Experts of a small language model.
Size: 8 layers, width 512, 131M parameters.
Training: a variant of Adam for the experts, 425M tokens, 6484 steps.
Below are experts of layer 3 (counted from 0) of a mixture-of-experts language model. Rows are named router (the router's row for the expert) and show model dimensions 256-511. Each number is 128 + 32 x the weight over its row's rms, rounded and kept within 0 to 255.
After each expert's rows: "gets" lists some tokens that make up at least twice as much of what it gets as of all text. This comes from a sample of Wikipedia text that the model never trained on. Tokens count by the router's weight.

# expert 10
router [170  81 146 118 156 152  88  87 123 122 100  87 147 167 110 105 143 118 156  97  78  83 143 162 106 122 157  99  68 190  79  76 203 177 148 201 169 165  95 222 110 170 139 136 111 108 131 157  61 117 142 124 154 126 115 135 146 144  96 114 132 139  82 143 157 120  83 140  91 146  98 123 116 136 139 174 153 119 147  55 124 163  88 116 133 130 185 102 137 121 105 166  95 129  89  92 130 104  79 118 128 155 123 102  92  92  75 136 147 122 132  88  81 161 197  95 155 121 124  88 141  86  23 146 152 189 142 119 105 147  84  95 129 100 112 184 122 107  93 166 109 162 140 140 125 140 124 154 128 123  71 101 107 192 218 126 114 146 125  71 142 134 214 148  93 166 140  89 152  72 112  76 112 116 114 102 122 142 200 142 147 140 110 167 182 137 121  91 104 123 164 160 118  77  70 120  98 132 157  82 162  98 113 120 170 120 104  84 171 166 183 129 104 140  83  84 136 106 128  97 131 135 150  98 181 190  88 123 164 155 179  78 158 109 108 130 124 190 143 134 121 162 179 110  69 122  82 105 129 140 157 127 106 152 109 160]
gets: ".", " John", " David", " George", " James", " William"

# expert 3
router [135  30 163 153 180 102 105 115 123 163 135 120 137 182 166 140 186 108 115 121 105 148 141 133 141  86 121  79  98 128  93 183 137 150 157 162 113 113 116 129 124 140 182 114 152  75 146 104 110 141 161 107 161 119 165  98 166 143 133 145 132 109 119 115 144 137 114 154  89 157 124 110 126  80 136 156 123  94 131  94 104 178  83 143 172 160 167 110 172 122  83 106 122 142  92 126 125 117  79 148  79 147 129  59 149 119  87 102 106 129 177  93  86 146 153  93 145  93 141  91 210 112  67 115 131 151 106 106 122 133 106  82  77  89 138 182 155 109 155 103 130 187 134 115 112 163 168 131 139  72 151 102 156 160 211 118 153 119  93  80 163 126 155 119 114 179  82 177 122 156 100  94 122 117 187  87 119 127 108 149 119 147 144 154 143 133 104  91 125 128 139 143  91 127  88 131 159 148 114  88 172  59 153 155 100 121 150 132 107 162 134 116 119 113  91 109 151  95 153 121 157 161 123  68 192 161  76 165  39  86 137  95  67 126  79 134 139 114 118  88 109 187 169  66 111 167  54  97  90 118 151 154 119 125 116 108]
gets: " the", " American", " British", " National", " other", " The"

# expert 17
router [166  71 138 116 172 159  94 101 146 142 155 131 112 220 152 109 171 132 129 109  63 126 183 179 110 137 154 121  75 142 153 151 144 168 181 182 111 139 119 151 141 114 187 129 155  59 101 152  74 119 124 123 168 139 105  92 131 116 119 182 171 120  87 131  78 169 113 100 111 130 118 119  87 152 125 127 172 128 153  86 123 161 104  99 131 117 161  97 174 154  54 209  79 185  96 148 115 151  79 128 121 114 117  45 113 121 120 124 130 127 161 110  62 145 203  73 137  93 128 100 141  59  72 182 129 196 116 103 145 136  94 100  78 103 131 147 144  80 134  94 102 180 125 132 124 168 168 106 114  97  90 106 133 184 203 139 136 120 137  95 171 153 165  89 141 155 139 112 160 111  85 106  89 138 175  71 126 137 113 154 173 143 119 125 122 161 147  94  81 130 182 162 137 107 102  91 138 114 127  78 209  74 129 158 139 131 132 101 106 175 133 128  94 158 107  84 141  92 153  68 153 134 112  50 181 167 108 118 119 103 141  83 113 119 116 136  71 148 149  93 117 157 161  64 102 105  64 140 125  95 117 138 108 160  66 108]
gets: " as", " United", " The", " New", " following", " West"

# expert 59
router [ 93  75 151 120 166 124  85  35 159 120 105 120 205 178 146 137 135 110 111 151  98  74 145 101 113 131 156 151  90 201  73 114 141 148 118 160 106 162  85 255 150 187 149 132  85  80 113 184  97 175 119 115 137 141 112 124 175 154 120  97 145  99  78 139 143 122 114 127  67 154 142 148 125  78 134 165 168 138 114  28 124 115 105 125 137  84 227  90 136  95 170 130 132  95  86 107 124 104 108 170  61 153 133 110  89 103 132 112 130 124 143  80  86 142 126  48 133  83 115 105 145 135  97 146 155 161 118  93 127 136 129 111  93  49 111 182 157 110  84 106 135 166 154 177 127 170 154 148 131  99 122  67 137 175 178 116 153 119 117 100 145 186 152 123  91 137 138 116 217 135 125 137 164  59 152 130 133 134 169 125 106 150 157 123 146  98  97  69  87 171 140 159 125 116 127 156 105 137 102 104 190 108 150 125 146 136 146 121 153 152 170 168  92 104  93 111 138 127 183  62 177 221 160 104 192 198 124 144  78 120 123  80  57 122  60 137 112 139 130 138 142 176 167 110 131 145  99  86 148 144 148 160 148 140 105 100]
gets: "\n", "|", " ", ";", "\n ", ":"

# expert 40
router [141  95 122 105 148 143 104  46 160 107 140 116 156 197 141  74 146 140  85  91  76 128 175 159  71 114 102 154  96 176 104 131 158  95 120 177 109 141 108 193 137 117 159 136 108 109  88 140  81 134 140 140 131 161 137 138 143 132 128 143 126 109 123 118 125 138 149 120  51 134  70 124 109 133 136 176 150 121 100  75  62 143 120 117 181 126 157  84 116 129 109 176  55 113 118  90 198 141  78 134  85 199  88  80 143 122  90 112 122  94 145  89 104 112 140 108 105 122 141 115 149 103  82 150 138 161 119 128 119 164 101 115 134  78 135 184 105 154 113  69  68 132  76 135 103 163 127 140 107 100 125 102 115 167 201 101 121  90 141  81 109 148 142 123  96 125  94  85 204 124 111 119 119 132 162 167 117 167 157 150  93 111 147  80 144 140  63 127  83 149 154 126 119  82  74 115  77 125 162 112 140  94 132 129 150 173 209 105 194 152 201 177 106 145  86 110 142 128 197  76 175 153 151  97 157 197 128 144  54 121 166 105 129  77 107 101  85 114 172 110 107 175 180  85 143 121 127 122 142 173 130 183 115 146 107 125]
gets: "–", " (", ".", ",", ":", "/"

# expert 61
router [113 130  99 148 165  90 114  89 111 109  61 112 193 188 180  89 124 118 149  95  84 159 146 144 146  68 134 131 111 178 108 161 159 152 131 159 131 134 109 213 168 176 171 102 111  97  91 158  87 168 150 103 171 112 103 111 205 130 148 127 105 108  59  72 159 117 132  96  71 166 119 106  98 105 154 195 150 164 175  49 138 171 130 154 171  86 173 119 131 138 107 138 100 177  89 110 146  94  41 182 107 116 156 133  95 127  84 115 152 135 245  98 100 142 122 109 146  85 120  67 116 136 109 126 149 198 120 155  75 127  91 118  63  96 111 141 137  57 153 128 144 135 181 109 136 113 176 119 157 107  87  80 169 132 197 114 170 113 144  92 164 162 154 157 133 148  95 135 155  84 133 103 148 105 157 153 157  95 161 121 158 131  61 137 125 111  92  99 112 170 151 122  72  95 146 131 115 136 119 108 139  86 123 152 111 117 114 123 167 192 143 147 165  98  69 158 155 101 154 137 174 152 122 102 161 102  78 155  73 146 130  80 157 142  98 159  77 154 115  87 137 124 111 139  82 130 112  90 130 159 172 159 157 116 106 159]
gets: ":", ";", " Born", "=", " a", " It"

# expert 19
router [146  87 183 133 210 156  77 106 148 128 117 134 179 149 159 118 154  99 145 114 121 116 151 155 118 103 164 120  79 138  69 165 151 133 140 181 144 204  91 127 201 182 143 175 100  87  64  99 124 160 141  88 133  96 129 102 176 160 145 180 146  85  88  94 157 120  81 133  83 192 140 103 109 135 142 152 156 170 128  96 122 141  78 148 103 101 157  94 104  99  95  77 152 106  39 158 126  95 103 119  93 135 164  83  68 113  65 124 123 141 132  90 125 145 139 107 120  87 134 102 139 109  75 156 154 172 104 118 114 139 122  82  65  94  86 150 145 124 128 135  81 133 128 129  68 125 172 180 151  67 179 101 160 208 179 116 118 156 121 127 133 158 154 133  71 161 135 147 155 125 130 159 151 146 188  96 139 139 138 161 122 143 115 110 115 122  83  92  97 121 187 182  77  59 144 121 122 109 157 127 176  70 147 156 196 137 123  83 125 155 128 113 130 121 109  72 180 124 188 110 165 115 126  58 143  97 107 125 125 150 143  70 123 140 113 114  99 138 111 118  97 151 162 111  96 159  96  98 108 110 134 135 140 150 147 179]
gets: ",", "),", " from", " and", "\",", "',"

# expert 48
router [131  54 134 151 169 154  59  84 101 119  96 153 173 148 122 128 101  59 145  92 115 110 159 144 112 101 188 158  86 154 125 113 134 136 136 156 150 181 129 186 146 171 181 177 120 141 139 109 115 181 148  82 183  77  99 144 184 134 118 115 116 113  83 137 137 129  89 110  36 169  92 167 111  98 164 163 124 174 147  64 140 172  85  86 120 123 132 102 119  85  78 160 117 113  92 136 125  80 116 141 125 145 127  84 129 118  92 130 141 139 171 102 122 150 163 117 107 141 138  80 149  97  83 144 167 171 114 102 127 126  86  88  71 108 109 195 111  89 124 136  75 170 141 168 140 142 152 196 156  94  93  80 134 122 211 103 170 145  97  79 163 154 143 167 112 154 120 130 201  98  69 105 127 157 158 120 115 130 125 144 113 160 134 129 161 106  87 131 121 140 161 102 102  67 143  94  77 113 136 161 179  91 164 147 139 105 130 154 189 162 152 145 137 130 108  80 144 101 158 136 168 153 103  80 150 175  90  84 141 155 145  85  92 105 119 122 113 122 164 153 130 179 189  77  67  93 133 143  68 124 162 135 123  87 102 158]
gets: "|", "-", " as", " -", " \"", " de"

# expert 2
router [187  70 150 198 173 132  86 114  86  99  87 157 104 154 122 128 153  84 157  70  89 153  81 139 124  74 162 132  97 108  88 123 174 173 151 162 148 162  76 158 184 133 136 157  87 132 111 161 106 163 147 104 156 130 143 100 128 148 153 117 140  71  88 154 140 152 138 120  90 152 108  80 113 128 162 186 186  94 144  87 131 201  81 108 154 133 130 139 137 127  75 149  87 112 122 139 138 132 101 157 108 172  86  69 120 101  81 161 165 103 174  91 128 160 150 114 162 116 136  96 189 102  98 144 153 174  75 117  82 125  93  94  99  91 123 141  87 112  69  63  74 146 142 137 117 138 157 189 104  84 143 113 113 168 168 132 138 163 142 104 141 118 146 142 111 205 116 137 157 146  78 140 135 162 150 112 137 168 119 166 157 181  67  88  90 150  93 110 135  93 149 102  81 106 124  76  91 137 191 140 191 123 114 136 160 113 118  83 133 150 152 107 141 146  75 126 147 151 189 122 130 118 132  86 146 156  71  94  66 107 181 109  98 159  90 137 137 115 104 120 128 192 200 107 101 129 130 103 113 149 130 192 125 146  99 153]
gets: " (", ".", "-", ";", " \"", ":"

# expert 26
router [125 109 125 101 199 103  52  64 119  89 116 101 130 174 168 115 169 102  87 119 111  71 170 129  74 142 136 130  81 146 131 100 164 132 127 131 130  99 126 237 143 189 143 149 119 109  87 114 115 122 132 117 203 176 122 102 187 130 104 136 157 124 102 112  93 174 118 114  14 117  79 144 110 114 126 165 132 144 123 101 102 172  94 114 142 107 177 155 122 132 141 139 106 125  62  90 102  95 112 165  84 157 138 101 138  89  88 150 102 133 148 128 104 113 117  75  85 130 138  58 183 113 107 179 153 167 120 138 111 161 128 126 109  67 127 155 131 121 118 122 162 156  66 120 121 146 166 148 155 125 156  98 145 172 179 109 111 175 131 108 140 159 142 109 143 133 140  55 237 121 163 132 157  96 154 123 137 216 141 122 138 114 120  88 146  90 122 142  99 112 147 123 136  53 135 142 105 160 139  93 131 132  97  87 108 126 165  71 126 159 156 125 134 132  81  78 162 123 181  79 169 175 128  56 159 160 103 124  76 131 138 107  83  78 125 117  69 138 140 119 144 170 121 137 125 118 126 108 127 143 132 153 128 132  84 141]
gets: " ", " 0", " 1", " 2", " 3", " 4"

# expert 35
router [138  70 114 146 173 117 104  78 121 146  87 102 145 204 150 119 121 119 161 174 111 137 118 148  74 101 121  93  82 157  91 159 117 130  94 179 149 174  64 192 159 157 147 108  88  76 135 162 157 103 122 111 203 127 109 126 189 154 144 144 136 117  93  88 111 155  80 118  78 164 138 103 171 102 112 177 137 155 167  80 117 164 112 130 150  91 159 113 135 103  89 114  99 193 102 118 123  86  59 162  84 150 139  96  98  73 114 122 130 132 218 138 102 132 138 130 125 102 147 119 161 107  98 150 112 168  83  83  93 168  98  76  66  89 133 142 150  99 148 116 167 165 190 175 108 151 132 120 151 119 113  99  96 140 212  93 146 109 145  99 123 118 167 127  98 134  99 108 148  86 104  76 158 138 134 148 177 135 134 127 143 165  96 140 170 105  73  88 112 108 145 179  78  60 148  95  65 132 115  97 161 132 143 155 109 103 157  63 128 222 105 149 142 119  68 147 154 136 154 137 131 132 153 125 120 165  48 212 140 146 141 113 105  91 144  79  70 159 158  81 142 141 134 135  80 127 103 104  95 190 164 117 160 131 102 162]
gets: "\n", " /", ":", " politician", ")", " was"

# expert 4
router [154  59 126 156 167 149  34 121 102 171  93 112 163 143 174  99 167  92 133 136  58 143 137 130 159  87 151  99  90 147 113 167 141 179 186 148 130 175  79 166 181 203 154 158 137 105 116 113 123 131 144 133 160 139 112 141 138 137 100 157 101  89 123 119 120 155 104  94  25 149  98  81 101 137 142 192 135 117 142  55 146 146 117 110 116 111 171 112 122 165  88  98 126 157  82 153  96 134 115 144  97 152 123  81 130 115 114  98 142 147 143  96  44 140 190 101 148 101 160  68 110  86  36 138 118 213  95 135 154 144 130  68  47  65 120 168 107  90  88 109  91 155 125 160 139 156 106 117 118 101 104  98 148 145 195 133 170 106 111  79 174 186 145 140 112 162 169  99 151 143  95 131  89 114 146 123 142 122 166 175 144 172 128 141 167 151  94  81 137 141 163 106  85 113 115  75 146 115 141 127 135 154 145 113 140 114 134 127  94 195 136  97  95 146  46 141 161 124 201 119 144 113 168 123 140 125  98 178  83 134 178  20 136 148 103 119 121 124 171 111 135 141 157  55 116 113 115 141 151 122 158  99 112  82  94 103]
gets: " (", ".", "/", ";", " or", "–"

# expert 31
router [153 107 120 136 130 167  56 112 144 137 101  95 174 197  98  97 133 120 151  99  83  83 143 134 135  89 147 127 103 131 135 125 183 133 151 175 130 162 103 146 133 134 182 124  92 123 152 176 146 137 145 113  96 139 129 171 161 141 103 120  97 108  73 124 149 118 114 160  77 139 138 146 121  94 186 150 181 129 196  81 111 205  42 150 152 111 173 118  91 157  75 124 136 117  86  84 152  67  96 136  89 134 156 112 154  93  86 106 130 146 221  77 149 112 158  82 142  47 168 103 214 169  71 155 124 159 146 142 137 124  86  80 137  92 101 178 122  81 146 133 135 166 170 147 155  97 139 144 125  80 135  89 169 179 154 157 211 131  98  98  87 170 192 120  81 134 131 113 209 105 108 114 111 137 138 148 145 152 104 166 155 117 146 154 153 119 130  82  85 120 174 129 132  67  88 136 117 132 127 122 168 104 134  97 121 132 129 101 169 117 148 139 116 129 110 101 171 128 182 148 176 165 125  91 179 167 101 133  84 111 142  60 162 120 134 139  97  86 136 109 113 127 142  94  96  90 107 109 157 204 183 143 129 160  87 153]
gets: " \"", "\"", " The", " (", " album", " music"

# expert 50
router [143 113 133 162 190 112  39 106 149 121 122 112 161 208 139 116 170  91 146 124  63 130 122 105 119 138 102 175  97 168 126 129 124 158 158 121 101 160  92 150 116 167 223 174 138  80  99  82  97 137 106  71 124 168 131 108 155  98 152 174 155  86 105 120 128 114 112 135  26 142  84 140 104 135 177 160 177 184 123  87  93 141 135 124 152 146 128  70  88 123  92 143 120 188  99 103 102  99 108 162  82 153 116 122 129 133  70 136 154 145 159 117 113 150 145  76 114 125  94  71 159 112 103 169 124 154  62 121 145 138 149  92  80  79 159 172 121  66 103 158 140 141 171 122 118 103 150 120 137 109 115  44 102 135 219 131 137  78 118  53 155 199 151 138 109 151 108 126 215 150 117  96 135 116 196 120 104 133 137 155 124 160  99 127 116 125  82 154 113 155 128 139 127  62 143 110 163  99 142 140 151  87 106 122 146 133 122 123 157 193 181 162 145 157  80 112 145 116 165  98 170 165 156  97 156 141 148 148 112 140 136  32  94 114 101 147  83 149 109 133 103 116 175  44  70 110 116 124  93 127 159 151  97 120 106 138]
gets: "-", ",", ".,", " United", ";", " ·"

# expert 52
router [136  81  95 125 198 142  87 111 143 129 102 146 170 136 171 169 184  70 138  76 115 113 161 150 137 114 139 146  93 155  86 154 139 163 107 141 127 155  97 165 118 155 145 112 100  80 106 105 126 148 140  98 190 106 132 103 183 179 126 118 104 101  84 108 173 159 122  95 100 201  93 121  96 129 124 156 140 165 152 119 125 111 101 134 140 110 191 122 126 126 118 133  86 128  91 174 111 110  68 145 131 152 106  77 121 157  88  90 170 178 170 115 129 140 172  58 176 102  80 125 149  92  64 135 122 158 139  75 160 163  78  46  75 108 148 156 165  99  80  93 106 195 113  97  91 121 154 185 130  34  97 114 158 144 175 115 118  90 105  90 213 128 160 103 150 114 126 129 132 145  93 104 110 164 136 106 128 142  78 142 150 129 126 144 128 151 108 124 130 105 107 114 115 112  83 121 101 121 128 136 147 119 160 163 152  94 166 123 171 127 158 124 108 135 127 114 157 169 160 124 152 141 127  90 195 102  69 102  82 151 154  66  95 133  86 104 139 118 150 168 139 157 136  84  90 119  85 108 169 123 153 157 141 117 110 124]
gets: "'s", " his", " he", " her", " He", " their"

# expert 18
router [144  69 120 125 173 140  62 107  88 128 142 145 162 180 123 152 160 137 117 121 143 120 119 127 113 113 163 121  73 129 141 116 170 133 103 159 129 124 124 197 151 182 167 126 142  76 112 165 101 139 137  69 155 131 161 159 187 145 120 141 161 105  57 140 122 169 131  74  82 146  93 116 144 114 133 147 131 164 138  53 144 188  67  86 119 102 156 109 175 156 115 103  96 148  76 111  94  98  67 141 104 137  93 156 131 113  86 146 107 106 130 127  96 143 162  79 115 100 112  55 171 146  60 175 112 154  74 135  81 139 145 130 128 103 102 181 139 148  74 111 141 159 159 147 119 122 145 104 122 109 167  55 138 169 187 157 120 132 159  62 117 134 181 116  72 132 125 102 210 109 110 118 133 140 169 146 121 145 115 168 136 140 131 119 109 116  75 145 105 109 117 127 110  79 148 117 142 177 142 118 158 101 106  90 107  93 128  91 114 140 205 155 134 120  69 113 117 124 192  94 191 121 138  42 201 199  98 127  50 100 125  93 115 134  76 121 107 170 121 134 104 171 150 134  94 107 125 144 128 146 130 182 110 167  96 118]
gets: " ", " 0", " 10", " 7", " 6", " 8"

# expert 23
router [140 107 116 109 181 127 103  53 136 131  98 124 165 177 136 106 108 121 111 124  96 120 151 135 120  93 140 109  43 185  66 153 155 126 112 182 137 156 110 190 140 162 163 129  85 127 104 155  76 143 140 134 141  94 116 164 202 167  97 101  93 130  66 121 120 116 109 102  85 169 134 128 119  90 165 190 124 160 116  51 111 144  78 148 157 140 201 109  84  81 141 119 113 146  78 106 157 122  85 128  75 145 144  82 116  80  99 123 119 107 161  95 116 117 153 101 150 130 125  96 142 101  73 164 160 200 108 142 102 116 134 115 118  97 132 203 104 128 157  52 120 150 115 112 141 153 155 138 136  89 120  25 155 169 213  82 153 109 145  91  90 180 144  83 127 176  94 105 197 108 127 145 123 141 137 140  94 134 133 150 126 111 113 149 148 152 108  89  70 152 156 127 105  38  98 146  75 152 140 125 173 105 132 149 109 128 105 100 182 165 191 172 121 125  96 114 119  99 188 108 165 115 163  85 114 164  79 142 135 128 218  80 129 107 106  87  93 117 132 113 152 180 158 108 124 103 131 104 148 184 155 161 118 154 108 139]
gets: " ", "1", " 6", " 1", "–", "4"

# expert 49
router [108  83 138 121 151 137 137  79 137  58 110 150 144 134 137 132 115  76 146  92  80 140 154 140  88  72 117 148  65 125 112  92 172 121 120 140  99 122  85 167 150 130 117 136 101 144 123  92  98 183 128  93 183 124 164 113 158 159  86 103  97  89  78 108 120 155  95  94  65 111 119  72 106 119 125 148 154  94 132 104 137 198  81 123 109 137 140 114 139 143 106 118  95 136  89 164  98 131  78 185 114 135 135  79 132 113 101 132 143 119 158 137 141 134 172 103 113  88 130 117 156 145  79 149  88 167 119 130  92 135  99  84  74  96  75 119 101 118  63 164  49 192 131 149  90 128 145 161 160  94  82  88 163 142 186 124  89 129 123  82 141 126 210 144 124 139 137 101 114 144 109 132 138 118 133 142 142 160 100 232 172 157  63 104 137 128  94  83  65 189 174 175 112  81 164 138 136 134 180 133 168  98 129 148 156  98 149  60 176 126 204 113 154 116  90 101 188 125 164 101 173 176 141 128 160 137 116 153 113 122 156 114 141 102  99  72 123 130 129 161 146 121 176 139 130 132 135 105  83 147 160  86 127 139  98 108]
gets: " and", " that", " which", " but", " as", " who"

# expert 62
router [109 116  96 159 240 124  91 106 111 161 121 155 109 151 136 144 129 157  97  75 103  96  86 108 133  89 115  87  82 149  80 141 159 127 111 184 142 179  90 189 126 170 180 118 113  84  76 149 140 169 124 131 134 132 162 126 151 112 104 164  95 106  72  97 129 146  87 150  83 185  84 115 121 133 185 181 112 123 129 112  62 145  95  90 120 131 161 117 149  99 100 140 103 114  90 141 148 106  64 111   4 154 133  84 131 107 122 111 141 134 165 153 103 149 185 112  95  96 131  78  87 126  91  85 155 159  54 156 116 143 116  99 134  77 122 125 122 124 134  95 125 154 108 129 126 177 140 140 110  89 141  82 132 172 205 140 161  95 157 107  92 189 178 118 108 159 153 118 155 115 112 144 100 140 168 109  74 157 111 147 138 135  94 115 172 158 101 114 130 147 161  97  99 105 106 109 117 125 176 106 150 121 110 165 181 133 164 130 168 132 159 170 129 151  65 104 135  83 131 133 146  90  99 131 147 173 107 169 106  72 144 107 138 155 149  95  74 123 114 124 126 191 136 111 135  95  86  93 123 138 141 145 133  98 107 122]
gets: "\n", "\n ", "==", "\n   ", " Op", " Shake"

# expert 54
router [184  69 159 150 172 136  86 113 104 125 129 132 131 190 150 126 174  99 158  87 105 134 137 131 168 143 175 123  82 108 101 136 125 124 109 180 130 166  94 156 178 163 166 108 123 117  70 132  96 149 155 108 162 143 106 129 140 180 142 106 125  91 103 113 143 205 160 143 103 170 100 152 106 110 179 155 170 116 140  83 184 192  53 117 112 153 176 121 149  98  88 152 107 132 117 170 124 120  96 145 127 140  78  43  98 116  91 146 119  97 149 117  66 165 208 135 136  98 131  86 151 121  70 155 146 144 122 107  98 141 104  69  87 107 103 139 159  76  89  81  80 187 119 131 169 143 156 118  89  92 127  91 123 158 165 147 152 154 131 105 128 136 156 129 144 159  88 123 156 157  80 122 114 177 152 126 154 137 104 141 157 163 114  62  89 172 101 112  96 109 156  89  76  90 106 106 150 160 160 123 151 101 154 137 172 144  94  93  99 177 137  96 141 182 106 137 152 114 137 115 127 100 119  77 168 186 112 136  38 120 107  87 155 173  90  91 112 136 122  89  91 165 186 150 113 135  84 105 123  98 110 150 124 132 117 164]
gets: "\n", "-", ")", " \"", "\"", "'"

# expert 55
router [138 107 131 120 133 124  89  65 112 126  92  88 154 176 197 162 178 149 170  95 104  74 120 171 121 134 169  95 105 140 133 139 159 177 156 170 127 101  76 149 156 139 140 138  60  95 138 136 111 133 104  94 127 145 139 134 167 162 126 135 146 118  76 135 146 120 138 133  68 108  67 142 112 147 110 140 171 155 126  51 119 133 140 144 122 176 162 116 154 105  82 131 102 168 110 126  91 128  69 150 140 125 128  83 131 151 157  62 173  80 143 137 114 150 163  75 110  94  74  93 187 122  84 141 114 202  63 117 105 113 115 110  65 123 153 192  98 113 118  72  95 174  80 136 119 141 174 149 158  66 155  23 154 191 170 100 169 123 115  77 140 141 187 139  85 141 186 162 157 131 104  84 100 117 162  71 123 169 153 134 131 134 146 130 109  88 134 114  64 100 173 170  92  87 113 155 152 117 154 127 126  81 138 127 138 113 170  39 154 205 204 126 154 145  76 117 158 110 181 114 167 156 131  97 215 103  88 128 112 144 171  72 145 128 114 172 107 134 142 135  89 154  94  99 138 138 123 117 154 145 156 201 121 102  91 115]
gets: "\n", " the", " a", "-", " with", " two"

# expert 11
router [167  71  91 147 199 119  78  91 171 126  98 112 146 185 131 104 122 105 124 106 120  84 144 161 121 121 176 100  92 162  75 147 177 133 176 172 127 183  75 191 181 164 167 132  85  79  86 143 135 123 154 112 171 137 151 137 148 174 139 131 150 147  50  96 151 130 125 141 117 122 116 118 133 105 167 161 151 153 189  85 152 138  84 141 168  76 213 164 100 159 116 166  66 179 101  96 147  83  52 122 104 164 131  91 131  85 108 139 118 150 142  80  74 120 151  94 146  93 123  83 176 107  83 137 161 161 120 127  52 156 113 122 116 111 130 175 166 106 115 113 104 163 162 183 126 139 178 146  82  91 100 111 171 190 188 155 135 167 103  98 153 116 160 168 114 137 111 138 171 103 114  79 146 170 172 122 148 112 142 180 203 165 103 166 165  97 131 100  60 169 139 143  92  93 157  93 130 130  85 131 144  86 101 156 118 143 145 122 125 163 135  86 141 153  70 106 131 136 180 121 151 181 132  77 177 113 122  92 112 121 154  98 139 123 109 112 103  92 170 147 164 134 226 133  93 115 145  78 103 137 128 175 105 154  95 138]
gets: " |", ";", " —;", " –;", "\":", "\";"

# expert 6
router [144 111 145 120 161 127 135 151 119 150 100 103 150 142 162  75 134  59 108 122  68 170 135 104 114  91 135 124  80 121  81 106 131 128 106 164 153 178 116 177 132 168 191 201  88 121 122 108 128 127 154  69 172 134 103 123 160 103 131 110 119  56 108  80 148 222 132 128 104 139 101 126 105 160 176 202 187 184 174  97 152 167 117 186  88  97 136 128 111 113  54 134 123 123 108 140 125 102  97 178 122 147  90 119 103 102 104 112 151 114 149 118 108 159 143 121 167 102 125 106 109  92  95 172 120 138  99  82 110 148 113 106 107  94 140 165 133 154 150  62 114 149 105 142  96 107 123 166 165  70 153 144 202 131 183  81 158 128 137 138 171 162 116 119 129 136  86 144 123 152 133 108  93 123 203 139 167 129 142 145 124 119  96 103 183  96 122 129 128 139 172 170 110  64 126 147  71 129 171 124 158 129 143 145 138 108 164  95 134 146 186 125 141 140  60 117 141 119 198 169 151 155  80 114 117 167  71  77 100 128 117  94 100 132 116 119  45 131 117 117 129 141 162  97 112 136 101  80 100 146 175 110  93 113 117 113]
gets: " was", " is", " also", " were", " be", " are"

# expert 30
router [132 106 117 141 161 110  62 135  76 195 104 135 142 171 122 121 164 113 112 110 109  98 112 118 127  95 131 107  80 161 114 118 167 150 162 137 109 143  81 149 161 156 177 215 103 125 141 115 136 132 146 157 174 129 119 117 159 147 114 145 104  85  90 110 132 153 121  95  54 165  87 123 143 134 177 168 132 177 108  34 119 157  79 137 108 106 196 122 124 108 116 198  85 140  97 137 154 144 101 156 122 125 140  66  73 119  82 124 121 107 119  99 121 183 156  84 134  90 107  63 139 117 108 157 110 179 120 104 109 180 161  82  96  40 140 174 125 154 149 109 122 168 139 106 123 119 107 151 146 113 139 133 123 129 185 130  97 107 143 120 162 136 201 128  77 138 129 165 168  84  96 115 115  95 154  99  81 143 139 158 130 150 159  95 105 126 139  62  87  94 167  98  85  53  65 105 147 130 109 131 153  94 103 172 141 145 130 113 104 196 176 123 141 102  90  89 157 123 174 120 166 135  98  91 143 127  61 165  92 104 182 102 105 139 160  82  55 146 112  87  96 149 197  92 146 138 124  59 163 161 151 132 146 140 101 150]
gets: " to", " a", " would", " will", " To", "to"

# expert 27
router [148  89 154 164 194 128  89 149  75 120  99 121 142 166 156 122 147  98 126 108  98 102 102 130 110  89 120 151  83 102 101 144 190 163 106 171 132 111  91 182 118 190 139 144 108  96  79 143  97 129 130  89 115 126 113 117 142 140 149 138 124  78  75 119 215 155 141 129  89 168 116  70 118 122 168 180 139 123 144 116 162 184  96 123 134 161 146 126 134 116  76 135  74 153 101 171 156 113  86 154 123 132 139  74  63  97  26 120 161  98 158  78 117 148 212 109 167 116 113  90 178  89  73 151 105 146 123 149 133 119 126  65  93  34 125 144  79 106 140 121  72 171 177 104  95 138 106 152 125 111  93 103 124 139 146 120 115 170 180 122 179 158 176 172  84 193 127 147 130  83 128  78 131 119 159 129 141 153 148 130 202 191  99 133 120 126  80  67 118 138 188 139 100 100 131  95 122 129 189 119 188 107 128 121 122 150 127  68  95 182 173 131 154 116  82 139 156 157 216  69 132 154 123  84 132 162  96 115 102 101 181  96 158  79  95 110 136 169 128  91 102 179 159 107 128 129 108  97 135 162 146 160 132 144 118  68]
gets: ".", "==", "\n", ").", " ==", "==="

# expert 44
router [ 80 118  76 155 121 114  92  81 136 153  91  77 181 182 160  97 142  88 153 108  88 153 136 149 146 154 101 131  84 181 111 201 126 178 159 193  75 174  80 217 111 182 159 143 104  56 125 121  75 124 155 120 132 142 139 156 157 146 115 132 111 148 145  55  92 165 118 133  63 135 104 139 108  94 109 154 133 136 138  94 148 155 137 162 176  93 170 159 110 180 131 159 103 197  84  87 122 122  53 179  57 140 126  84  78 120 104  88 122  77 192 138  83 139 137 110 144 105 137  44 104 149 129 135 127 160 110 154 121 107 105 112 116  83 134 140 128  67 158 138 146 173 150 109 111 132 146 114 130 109 100  61 180 154 171 131 180 128 140  67 133 169 156 114  92 139 111 123 149  83 145 104 118 104 121 118 149 123 171 111 122 129  89 151 157 140 102 109 126 160 163 132 141  32 144 130 190  82 124  88 128 101 125 136 121 118 167  73 141 214 144 149 150 128  96 112 167 166 170 109 140 156 149 121 147  95 158 156  59 136 131  73 151 110 123 153  80 140 152  86 138 128 121 129  91 110 104 121 133 179 174 172 108 142 115 128]
gets: "\n", "°", "N", "′", "W", "″"